config.yaml
n_experts: 40
d_shared_expert: 256
moe_layers: [2, 3, 4, 5, 6, 7, 8, 9]
router_score: "softmax"
normalize_top_k: true
init_std_router: 0.0167
norm: "rmsnorm"
optimizer: "muon_variant"
grad_clip: 2.0
seq_len: 384
train_tokens: 243600000
Below are experts of layer 5 (counted from 0) of a mixture-of-experts language model. Rows are named router (the router's row for the expert), gate (a neuron's input weights, with its number), up (a neuron's input weights, with its number), down (a neuron's output weights, with its number) and show model dimensions 128-191. Each number is 128 + 32 x the weight over its row's rms, rounded and kept within 0 to 255. Numbers have three digits each.
After each expert's rows: a language model's description of what the expert responds to; "comes after" lists some tokens at least twice as common just before its tokens as in all text. This comes from a sample of Wikipedia text that the model never trained on. Tokens count by the router's weight.

# expert 17
router:101130151149124176124134127126172070126063117179093156123122162150153163102118052175152180166101164104141088108121121155138231104147134149107101208141148133143110088128113143153096118099213082
gate0:163063062138077143137089132157120167084195116179077065150085179106169161185101090122204135125147137185154119160113151142112166165112128115111145109085134155143095122189129125147132161182132132
up0:119075090119159170122151151151149131105129167192193101120161076191087148135087082181100144065125101144134084173143136149125112142105131112146093186173157091137092158144091155128132068193089085
down0:168137163121146140124059102136132162153147168126097124143117129165101090104102104089137199141136118157139076121159122113100089145129141171138138113099073130136095181120141147142134138054199069
gate1:113208185107084109127149139082097152125127132148115165108112173095127136182096107186123094145129110147165135110125081180145148107121129150086089189128102133173143075130167150100080125131172154
up1:159173111130171157137093116168180157130124098095198152117107072178106191091122148070182120127163120096122146128082130122103136127095155110154172083130124136116103163117121115101104176122142155
down1:121152196126089151155084145159134127139131091129165109111199116176118154117119122152176071173147118170201103108112154078143121057152109057112113141105179058109149072132171125113099121125140073
gate2:136077092166129155174123132127124120133117139136145106117123045116110096140087112146091102169172167114166126157092115113110113119124102077144178111139233175145244157165154122081170073111203108
up2:161097193112122120089143112150122121156097142151115186134135120062109115094133114155153081129124136136136171082103129153121107100051109119193076069126127109171148102103181137160104148037138100
down2:112147089069141085173072189073179094138147079122115069092185133121126123114131141131091105148166146131074150120135117144130153146089153146070072093126086165159112126065101132171138135125115147
What it handles: Place-name initial letters
comes after: " |", " in", "|", ":", " of", "-"

# expert 25
router:123167076114119135164130114097128121145093080113083109123083148097129153092138094139132112118173208102155131154086128043133187093069125170100180211135128167150123124204109080137190120155105067
gate0:077134051069140162121155167178093160117076148124132139124133091076186149136116188073097110100106162104120171142113147093135097095113098118156158147114161182131079134130161111045132122068133063
up0:150141107152086104171064117160121087086079091095111145141138152213171121143089157154074126192181147142121112138063114110117106157095118098117148113123126086134119143199126119115127144152162159
down0:115193113147110124130083090061122065115127148202144111159100100151159034097110169146118118152120109175121101141121193164146139113201143113120132122177151150169180092185084159169137144165094145
gate1:125148045110129137150186103166083113116096081165050114110140158128070114145156111138101106099090129170124149128199121192117118101170099072151157152135138153103137097165120185090189156149114150
up1:121138105127125095164175085158162041123111170178166102179146173125093134197163150178115159093182121096133111124148143110118152115129159137132126067128152164162136139180092149152193205136114227
down1:138178094128111114161074178073157129083172149143108053120172140136096095087078116184092136144174083153122102106095129132077103113105065132108115104139122131150099165190092099144148116115076124
gate2:116117071152210171088125141175121117178167149174123113138126133093156176154146113165136109143193081120076155125123104089033127171110174141078120164114110173116144142078165129097158179178129135
up2:084126089105168139085165139168140119092150128089108099191110100173186153122130072149152146139209140137117137100139088143105143075130179109052158171157218170098130129127159153139170164163165159
down2:139150080159127127143118100105170125079126145100184081116187118115139170119137107119101080156104150158092066144126107184079171055106078122105075158106192167155159079141053200159101117106149123
What it handles: Foreign-name word pieces
comes after: " S", " the", " s", "S", " of", " P"

# expert 16
router:146098167080134098100112113128144127081158103113112100151171109116110148183080107118100143124162093160074141135184161106166144111117154155122143089150095205126127174101163122152130180066089175
gate0:129125098137098164153123219110099143083148080093152115081076121088109103139131117148183104111154081100105130178116107124094148134101073087121153153079128097135143151157094092100068157127114145
up0:102116102145096167166132095086071135137143099136071117102142129107160092138152122151150126078119078142149131149106123120115170151130134152104078052123180141090099155192176119124152147133111089
down0:128164155120139102100139158108151135193065111098099166110135125157108097054143127127118130163074146134099133100137091154165127094126133032117136169163105167149192116155141119162138140165127159
gate1:125091105175145159093133103139184148163146129158141136133112139115169102170131159146112075136130176124173160090119122166103124133217187165141134091101125132195105105181099196102064141138112114
up1:083163193165119141121144134183092167162053139135130059145161104170085056096105129132172105141144106170124144073137165154124139134100061123145174150151173133142090114152077120171137148093150156
down1:149087079174118141136116102109171135184123166110143130162120138097161149125134108113193073123108119148130165085107145118112136114077086103118033127096119170154200107134120085145107153111118124
gate2:110135102104156116110122143106154111098124108110128174116098083123083138170134186085141106177123114122164139161083075157129103109078123193152114152167180215186127101132146122112102112164195134
up2:159096098141156156152104088126111039136140140159106145081081132097095101164138167144135148102087121123172107095115019120162063097082087106199096143175140139169104137216119120141122168155144091
down2:092144090155153099070150177112154103128082146146126087141053107100157106155145153097124156135104093206163140051097142124107134132099128046205101085120128092150134177079114092090100138072124094
What it handles: Table headers and cells
comes after: " |", ".", "–", "|", "201", "200"

# expert 33
router:126123089094143119109106084122098100140147106165159101154166076099091103255110134124110120184165104110130164110115161090130137147098151102126064116131100090124080068138188117140114136189082137
gate0:157128113145104141157144137133164139127126123075128125130111120194137149166085208115124083068152138081097106127086162129130143114137127088096131153099183117170156125138095151082164092177138130
up0:079155098061114101151095091107115137091095183094106184130124131187106173162122153150063104068052108138110116145093132127139141128131106140123097169120143108161104126174104122084192160110085160
down0:188180127128106105142108190092167101084121148111108086112134197129111159168085128132107132191201146156097132146125147104131084126139113142135162192144139094138131180108118116157195155073152133
gate1:120138110138111067088141150137173178153093129155057133135115132144128127114126115178131125155167148055162132078069160113108178089080152097120114126105064181144141151139114133147148097072101109
up1:076161195124073124039145095099147147126075134166135144102182074148090143172110124127194097162146143093099112068141203179151112101129120073118106112081094112145115193101111044041121106120131183
down1:129140147100108146137096171127116126084141137168167143154187099143200158078062123172153111133156155127141110135155139167106204025101125102181081049142100100166150100121117126191079169130113108
gate2:110132120078157112153135092146172181152148121116093113091103086156085151214101143132125127123164151157116128113092157189156167141089171118110108147130144109157099086144150093165188027120135150
up2:162162088103112122151111077113156139156138126103137124100113086205021137156107146158158111109123143197109084163053134178157170101100108068154089116148178134120088117139144124151156098124116121
down2:116104119117175093168130079143097084125141143157076086147185113149166152123113140166150172185079133130150080126130158145143148107134086129132104072181098076191143099170193100182104105129127156
What it handles: Noun heads after modifiers
comes after: " a", " the", " first", " an", " its", " second"

# expert 19
router:142153120143135101132142163157068110128144184161137122130181127148158114173114169077061109143119136098170133101087119140155113127114143161114227145112127083188171060173138130104099125150113087
gate0:137093156150089132132126078116122192059143150112097098118191124116142161118164113137149165096137076158123123129204135141115128097098132106086124138093174123137145110146156149133134168102167149
up0:052150167104113086161149122119171045137099145120117150080121108110075133145114153206093105081133111137111106092139121114149135122103141152126132133152163177149107145133135147122110154115091153
down0:075100165165164096128137088125177135101161092160126125160157118145141141136097146174163149130044174093135107142112107156134129187162150122146099165092124096143130127098112109102121132146104122
gate1:157138097168136110130142103105069127220126177146103171123120126093138166083126177199129148156133059137143124127136112147127183133120116117086122141116164178157135102130090199076049122126131156
up1:091109142083062121087175158151184117091133129172164086104161106151118123140165129129081078127126181128125125214123097076122056112141166065156145134174071130094135163123179111171171099097129070
down1:141084131128120135107141120106116123063062119113127146178118145125144101198119119067138114108161133073141128126129158097141086057139166096145158183141101066104148121089176135126113150125123120
gate2:127045157147120076074170116157123154127123157118160159098110118132140107141126141101085135144131160072114136175113136120145131105147127151081153112172173166134147118109126116134176082112121089
up2:117101180125046110113082156168133176137078136102138106124119139164130109140121072135131109090188094139084090088135150167170168133126108130111194113116097164144156156173177196140193152096125095
down2:150151141100136130126148190148154103140165126151099147105090128098076150116123141132131111124150125146142174100130179097123116093135128150072165137113099124187148090105124154147173102143136105
What it handles: Clause-linking verbs and conjunctions
comes after: ",", ".", " it", " It", " which", " he"

# expert 32
router:075129144135123128133172169116163115085091117089119146104098168153105182088139122120197085135165082127133106160081166148114119083116105156072127156106101149133099082130134149137159081123155147
gate0:137105045111147097099151151135136118140182161132152162123164097075167119161087112133154206154119114141104099111148161123129141177088093122000153184147119151127107118125153075157134085146133119
up0:116150165147140152130098157127161106103137096131081147158084172161086105109139117082048033078122119109148113156159108148164156096151197090129166045173156101126143100171133121105153075132141123
down0:121104108145112108128143174205126074098090186102094138161103155177108079172119104112124086107101090149209148150122149089106148106164110102170100113178170147126084135094159157141103079083163076
gate1:109118104052128063144142078165144060082150159121161143083100118111085072154114109125120106096101123172155135124083174145112161172140151137099117160093122162136148079100142157132132080185168100
up1:131159115123096139155131158077112154118170092154089071125103094158120205153170115109164130052178127086155116129165089055109145125088112125175106078111161074154144177156104142157094140147056151
down1:133149154120116118101133169164198168148099154132173185107112142116152135116160134189116149153122161109125158129139145107149097098132182132133121178118093085133063175148138126071161119155156145
gate2:093147070103092089174105125132147112118119130105119130130098159120138159136150128145116077186072091152168074135093147096142127126173152068167121118096102121164073090194194136156173155103127123
up2:095111162149143116147089060123090111077091139155128107145105078070164114170106109085116115080079130129165133112110101136162085176127120159127149083109089140149110128151107103107104119118113070
down2:143169114159096144089170124139182150119142147118131136032152145159058192117061124135110156133093171104186077112133144114139164127121112121146109166180099225106165105061095154136163100140163131
What it handles: Word-initial Latinate pieces
comes after: " the", "==", " a", " (", " \"", " =\n\n"

# expert 31
router:074085110141139098137152127103144143133141122178174149134062184097120200213131074168149089105078150176118125113150129160077151128111131184123184159073146205152151106139193081117158157181138153
gate0:078177154151084118115116136110107197153100110159105189092073144156158118129100085159153115132112072153112104146126194121081116098142099107158092152093119193146176134164080073100161103140130082
up0:131065168083174154144162129106138149151103075049148129123147130179125152125097154147147108123136157099165150126079116097106078127142103159184103127098117157143120087102109183169173044087224129
down0:142104095133112125148097126079098125128091099086142052110136139114131136158144189094162197129132139121102093152118122140118163146093093065183102098109141124116134167133071108155117087129141179
gate1:106100186151087079149098116128115115135088111102133125170157133116173126132098080101080129118143145081143091184107227175120113054113143112155104123148134117104174094162117135091147117198119096
up1:140115164134107090151123100140126068119134100114099101159112162185131092074122124137132147150134140043179107163145123115039154126116142145121118097154090105102176108141090155041156086196155085
down1:158113133081107107149125190065167107115153100132147129110143167057082115061146120117140126177121185086141109149154118154127177111087079122160221104112077122144094160084082129151127175190159139
gate2:118055148154097132167152095108069123120124141109133112132122192086118183190122114106102067135184093158098136181083178111151116095153135103036117119136124170093139049132127137070128120061127088
up2:157121137164138143081136074124123033107131133101179083164140107155107179105095081123129114162122176086111082154169130165224125182107135107110167124056100115157080118131202173149139139092158123
down2:099161099148126090089187144147168124115173090107131119142158106193204110119059156098156182174157124193107170150155108187168166183170172126130205152108169174155096158176154147153053105099118092
What it handles: Space before numbers
comes after: " |", "|", ";", ":", " in", " /"

# expert 4
router:064095103170133123144065128130122118157052150151143135109170127079135116160107073109143099100117095142127099093122082119123128191123096095130144107130106180097064098130202097155102167117152144
gate0:154091132144107129113160176163169126141163103138159158110115096107122151133174136138191147146102136211087083067135125212125121171177123118111136145093084142099131123147150152132132086176110103
up0:188072109115079157152123110113116125128132134098146105136151141140153138071061083137069186109124146109180068146143136123156134139147091121135165091121118171119175128068145108056117119121142167
down0:146120137070156062183134136089098233148076155118139117123131167118133158150096129185150131077122158148097128101098164083133114079135188156078186144106138084150130115143176157096099154141066105
gate1:175106102107118049119112149078122190101173116143137077130112120126116143101147160099153164143123147097146140151124200151157057129089050103117085129121099140117118159156024133100164159105088110
up1:135116174140116087095184156133173154148165086075129089145102199158142135120140128095155172162054082143117147056108226093139128076102108154115113152130084116151126134124093163118163116142123085
down1:135158111137137141102107148115114159145140126141104090042119135159104165046144141120119160123129180130102109143118094136124157096165068150146191101096083160137153141168124116177127119124180161
gate2:106116111127157143114119082078124119053093139117151079151149064184109161165085114139115088110079124128163156114131154099129112115139169124128144167111146133105153185048112136144143164164159140
up2:131176163141081114219131106193107083138107109166155159097121186185107181118127128098141163187147165122088088192150175211129189181103109124128110182117137097153091115098128142097110122090132177
down2:132086089114127113129164153166106116139185090086160148161129164074124126076136099141142130076165123071143129128111157163136132099182101128101112144138098178113124090152185185101057103096136134
What it handles: Dates and years
comes after: " ", "1", " (", "2", "6", "3"

# expert 9
router:090172155127115163165121088101110136192173183080130055126126134090102129112163082150127090106105099140088120189073135077128109159135142132176086174181032169184105133168087156185104151113069148
gate0:105123121142152129092158192120118145184121123105143146132184145110128112156110140113153121098065116117082217108195140156151153159160166117110105224189084183149169102136078070177143148131127170
up0:111134170117126158144154155115095108150072139146105139171187092119150078099134159127159103105133145061128120158095084136105163075153179113163106137145170119094103107107145082181159138117077122
down0:162157119115078120101187142097194070149108140073106120087193154160126093135183085086060118124145107099166145122133161158157092122124148131124156144110101060077168154123106079144142194114127109
gate1:087109124053123181130103114179098169111113058089141109132169156158082138174136139157111147167136193134136088115134140125113156121087138134116083072166101115163173070166105115139088107217093116
up1:099140146099140148106160059152113108068116088083141113096170103191063131150130122066081135166163221106106143123106102102134166108140144120142117125120100137182137111164100122171112133138129156
down1:133156164131111102129122166130115104115111113120157144144101098109119075100153160132048072129097172110131133131080050135099126127137121075134148132129107128084162064179119114119128115151122116
gate2:062161153097173117141115075149139079184157133111106131091122128170124103138097150073182113110119217112119175138165116117099177133168175143110132148123153099098138094101066101073096215107084108
up2:075120163160137113169110151075126162154141135137114115200094135144091101115072138093128151102109154117148140153136093128116179135143127107154130139136167148100153120157113125127105144111119141
down2:121103164109135119147123130100104101105128164090074139117118076096133101155118133117131192079196112079120133140152034091147186143146098115108065118094095159143163133150127077162081105163171120
What it handles: Table cells and labels
comes after: " ", "|", " |", "–", "201", "\n"

# expert 3
router:096123120166057119138164112118084123077134127123117126106124141151084158157163112126154093078141179171086132097114120138166167116132111114155091104215143136055076164089174174123167119069094181
gate0:164072159114138160100126141121162109127074136096080126165097148042094138083111158128057120110174173109197073100139054163125115132132099192093144141174104141089087096082136118111100158134148174
up0:125151114149108093142106108172129148128182143165117064131159146097107107187128101054185156092150108132115139144091139153061140197134120079190115190090142104158185107145172098164179120154151073
down0:100161077131148098102088122112126199149138163113100136152113170083074165165123146169132134121127149116125085153099154166123171129119122133094127117118119204134086150103139139118113121089102136
gate1:122136118110108083130176105090196149158095090192125176159090074138150143068054144058119092116070103172149186106154130138147142153134130124109072113117108159121151135093124138088112113083159137
up1:150136097163077110102137172167111132113143150168145099121136149117147136124164141064066132159117128131111132107170127182195107179121146145113105077105133119158135143064151129130053135095125132
down1:130177098180159138125207136088129093076157152119088143103144133088135105255181134136118113094124185132081090130162138049146154137162218131201183163201135151138158152142114157128133131096147112
gate2:096071141178104093092161135132135124118120136088103110192174129105130157161131100039094148172081131101095131091045109111142117094152143111180053172136127146128122093141186164155118122146176159
up2:112106113110079096157086133158126085153145139105148122167159099143155108132108063071122163125075153113114131111077095113123096113191124155158128167122174136116075061191167144157107110127141137
down2:130106138128163146155132139094097106047091162148160163107130058108066136189094171132154116121141096104200172107177130121144110082135130100106125139110143151085154139102117172140109095104108095
What it handles: Line-initial list and table markers
comes after: "\n", " |\n", ")\n", ".\n", ";\n", "\n\n"

# expert 14
router:120107092135076142148129090144107148131160132180110122148132066085199153166083150093108150166104140164140138092105095152089162123106143146133099100147173213107083124115140085070132119095118129
gate0:105089079051115153096102128090167090106111150169138158073148175136149068129126162085187151144160139176143185113084079149139105070174176156098110147106134155122105114159152131034104108143165106
up0:132183148144161135161091089064142156054131142119089117120119137080180106101081176133205123145156135145090164086125077169171122115102124159118098153092174126082149103090118086078138142167108103
down0:160106114068145101163172116154101169163098183114221152078112111154176056115150106181086144085162063149127075154126123167098169122153166114063188072130138125133085112104116122100132163121134139
gate1:177140152069133155125114101157178134114107108073112081203029111092165150088134162095043152112068125208210154091117122123141169098147148129163177178142139162093107098102117124119143129172130124
up1:120104135165142135148125133098098094094117114166126221110132113138123123153088126114135177147142164176142161176163112140154106134125094134155110167119166148157152135138090120136079171114059132
down1:086118117098167094138082165148153122066146190137115102060189109142148138072130098097107165177178087088154149132192103104091135121153121223165097131169129155097220107108113097131104152078090092
gate2:120083163131092168124100121119143098176147179101130170145163130112148158186158097160156175146111126132130127117066106118102136104083149125105090085105142101135133110150145103118139110118114179
up2:109115177139142155121112125081122074102094150128158156123130091154128140119118187186142140125091077133188130092132139087118193116134148118136115090121193150079103061094127123169162091135171171
down2:117167138162104130102134110203116135171127105070114145139144106154146114121174116123121129161131100137170093139106085118133149117166032182101147134102092081088184131118136116116183094154170125
What it handles: Infobox field labels
comes after: "-", " •", "″W", "202", "2", "6"

# expert 18
router:129135143135107107103121117112097120178137143120138148127112160169153156122146087157068076124127132173147122062134118117120103172125187147091158144106091135145165048158137103150142110154097160
gate0:160085175192121165133119136146139062124124127153160139127112177148142083153115116137107114115126071125121103113107133142041119188121097150083102161133156158103150109109086125124108183137076196
up0:162136152119140057152113107108102168164148119100141121099127126137140143124118156090176113118098140159133180128145166060151122141149154106169138080112084109089116107143128147183158157094155096
down0:129109134145117171132159135150040128163110106121101088182101109038143138218163091120143155114116108132168165075136160070123131147134148167145150112141127128098157094156177147139101150140136067
gate1:095120124131150209107214112182144152196094145095166169089117140157157178161155113177126099079087068166123149086128128095105105192029120134152090157138154096148154157157114138121123126108163125
up1:186105135106094082144100122026120084091144108115098100145191098137077107086164176130091185151111145067091089189091118142118176104159083101187111149126126120129114125140097125157116189141124110
down1:097048112145147086172124154165098146158112089144147117117138079082140168109129067128102185121118095087071104129119106125099077131157169120136170089164103149132140155113164102128149154108132241
gate2:156119164141149167146074131104082191160185129120130132161117119168095118149123156174186113093155146185080117106130146159043144085137146144120111170121144121163134152110164119113155132126132098
up2:084140122148084069143084072052155106104157117146071133106120171142064166118133119179204124155106182119127113114157120161094163100189106091119132123120146106117166159101039107164114101131172138
down2:167088143127172143076140136123149185137138140190108063131076108125140174092101146145087126083196137160086124139130153103115146137143110170111205086158145092109113125146080108159080101120090171
What it handles: Determiners and function words
comes after: " (", ".", ",", " for", " \"", " and"

# expert 1
router:130129082103154102078157098140070188126178095175122146186114140162093160245177088175126154130124112177057182176154126154145151136132184138122148148110121089175088137135212095111164077092122120
gate0:116117141129138110117079128112137122110130086131134086139056134115143106191108123107127110109153155097135157132138114095226099107091149157114139182117149172191127138169079075111151050103132104
up0:180116107099169146075113109164109155167100116129118149105068072105151112155150089141120113144208176188117101145132123131212167065045102207098147143204137137214100163175094078083129120143136102
down0:151102134161090104128158075149077092118162115127154161142132121116115130122056108111172143241146091094181126125145141081140139150096091161156145138135104113100154133133063097145129113167061098
gate1:171143134133126218072109139142138120173097128112097162122111153109106141201122089128114156120155113129077073157124147116109207163113147128184092112119137144105168140146143128132147164167127098
up1:138096163159107153121114088133163089138108115144109144141122144101097167134084063149026157141159131188076122129112181094073172192164131157151085122178125180132162064118145068148114145118136088
down1:044182087139135175108103160121101160121072087145137112128077130099151085068094163126144131132153169141077185182137122202153143143141129096099135157112141087148113143134123162064116134131167152
gate2:126120129114064109144168096121099104128085102031073096207125085187133122135118090107131113088181089126079133113162117107082120057147141145110124137154134109150127106177107051151190127116076114
up2:149145148160105137114143032154076130135149070093107153154103098157078123155093111098140157118167036111116156140150115118104094125111115116159102105200097077190153121155143090107146099144120132
down2:139146176098152085200155126124111173068092167117102131125131100086131089139165126149126137076147151171157093102123160096075057140143112180163084141202114122156128182135122129067122115125166140
What it handles: Determiners and statistics
comes after: " of", " in", "%", ".", "0", " to"

# expert 0
router:118168117115144128138130069188119124174117157144107097098166053082088132209125107079156113143124121123089137090178154083175118107168148134156096133052138136168136050103095166099160187135077145
gate0:120120140110118123120121110156153192084105146147091156091125127171106168156087168129170152068153102091159185125074150083120139077170132139167221127121160174103173109127155164098129125090174146
up0:059134133099101152127140095103184072214076136107092110095073132174111090124164098148150135103153104128072117089109120136095085116164052114094115091120142188164146143162142195101128180087121169
down0:133069119145141087082144129138152130102092105101174111088040170186159144145101113153157100123167132171116110122118084111106124149154066119136127090128136126130141151107126110106124124073135131
gate1:031093139121110128122170125113120145134188105127132184103093074142106098165096140134159125154107078119151165145156076121098142149105126169077117174098108145156086161144131200110130118193148099
up1:109131098101142101148060121100135150159080096155127165084119170156138105104107115104142096152111097116162120119166087110103167112112167129109148153046108138111146097143120110100138156140105114
down1:067150088095097168121138115143128166159073091101160163116148085194122176156135046138165131109150146074196119088204156098089140136098133081150123105085121148113142131149150179122144087126123195
gate2:176122101102149116118138080118077080085148129129132141147186074087110157187127174104114083163102122166104150094162107123103180064137138154175128122084081138082122076116109144152160132160088159
up2:132124091083113120112094087119129147121107147096163149126107150124143094178115153142130152134156075135120156128123138179097119134166169134143091191092143076112132106133114122090180137141135150
down2:118139100130109148152144168169161190175141129174166104131184123116149103142160101147144173138064095117118115112127151124127112131108139153102151106175140139141081131119105109159133157129145118
What it handles: Institution and place nouns
comes after: " the", " The", " United", "The", " National", " this"

# expert 29
router:128119107074181086048195156151162159136167123107144129132123126164118148069117133105173130138088129096150139101124173164105088161174131079106119104143103129119133103128139200127143105115161136
gate0:151158080080123115112072112114092093115186067129086151148077105128128150108090123116159125152093104163091162170112108143106129136106157112082148148127087162131186166105112106091109145150114117
up0:177163109130137116154072136061148129087083134116088125115090070162126126134136127178097138128064134172117167153051072167078121112172159069114155134044145143159148126185141129164137191126181103
down0:154081153171092113113114124139128120130136168071151114097167166127135132116104108124135205119062066132162145192039071154127126121137150147147104137150080189147079104138129098188151166123128119
gate1:097163064123102136167116175097133114143126153155110142118073179115204165107136105136182138142139156175164135140110083159157192151102125127097118108097118199148134139132127131107125088150116180
up1:126097154173077197074099122108165108127143081108133160102119089133155086144161079136128131157113092151140204097111112119059131138124124097073138102149079149112093122133074079072118149127147130
down1:095113129141162048107154097170123176120138142109125132103056188123157140210145133135140119152080081165133198149134150132145162132121043095137164131129153117148150153154143121131091141121116205
gate2:129104134144128093143088155176154063143123090112118111172061137136188137159142153129145115144104150110189155132133096144142082179124095077106159173120136152147189131129126093120103164155176091
up2:083142161142138166144137093073135136138155138133157159083166130071086127110107122152135136128141096193094116146108161121105149098138175126158104100143112112146102106146124149137144085122158166
down2:109096106148179134060113109100080138094104141122151132149115140113170069251133088111134117170126167224124098124112162118146072096143130103150186063108148095056104155077176144119110128162115129
What it handles: Title and name openings
comes after: " \"", " a", " the", " The", "'s", " and"

# expert 28
router:137116145088121091142140141178118084121069101092126147157163203099117101110119112140084101077131154196171144136106105107115146161089114094166067135122127097127164140088172123104127107161125151
gate0:145109155181139138179083097124131083085142112084093126159145145187121091119130164198147142124131109073119125130135161139148154092103169102146094111094142117125222072148155130098102133164133129
up0:158100101098140153057148113128127179137143138138175109103085063107136146179134105107094119150151127144061080124179088119137116144104158107092131150118105134107112155095139136128091084078137165
down0:174168128172121101127148147139130185123169131103182127068173164128103133155149101151153130150140168138108098186125150104142143160141094134103123167154140144114114150108107161145125154172137169
gate1:182123093146123126138159122206092143112102167151071170130098093160115142130156151128176101167094087182110165178186132126172144140148128187156090078105113151129138110134141148139110167128119121
up1:096117149109136098133134154140126155201170092161163122145114158076148112117121114163096175088165162099089067115124079161133146125114091075120180203176141107137104120157155176131118097116141097
down1:173112188134107165139171093097130132151113128146181151171102143061113151163067116153123095182150178205188154075162074134115099140192129108136158121078128166140094126172103108075171091163160161
gate2:161093102167182041115134124128094137124127152125134104155128184125166186142088066105146154142178151142178129088107143101059158118144141115093098107103081182056084169117121163124049077099164102
up2:170101121140127077167161087181115107110116156111137139101129125184180126160086094119131160123131109131184107112103144119046142086111132127124129052052121203158126146139204144185080089168098171
down2:183113159116110114150230134143196134134103120171185173078085101145075159114172164094126140164047117144110110144168105124147153136135078095155096115110114145180112135123152220110108164092122100
What it handles: Numbers in stats
comes after: " ", " (", "–", "°", " −", " +"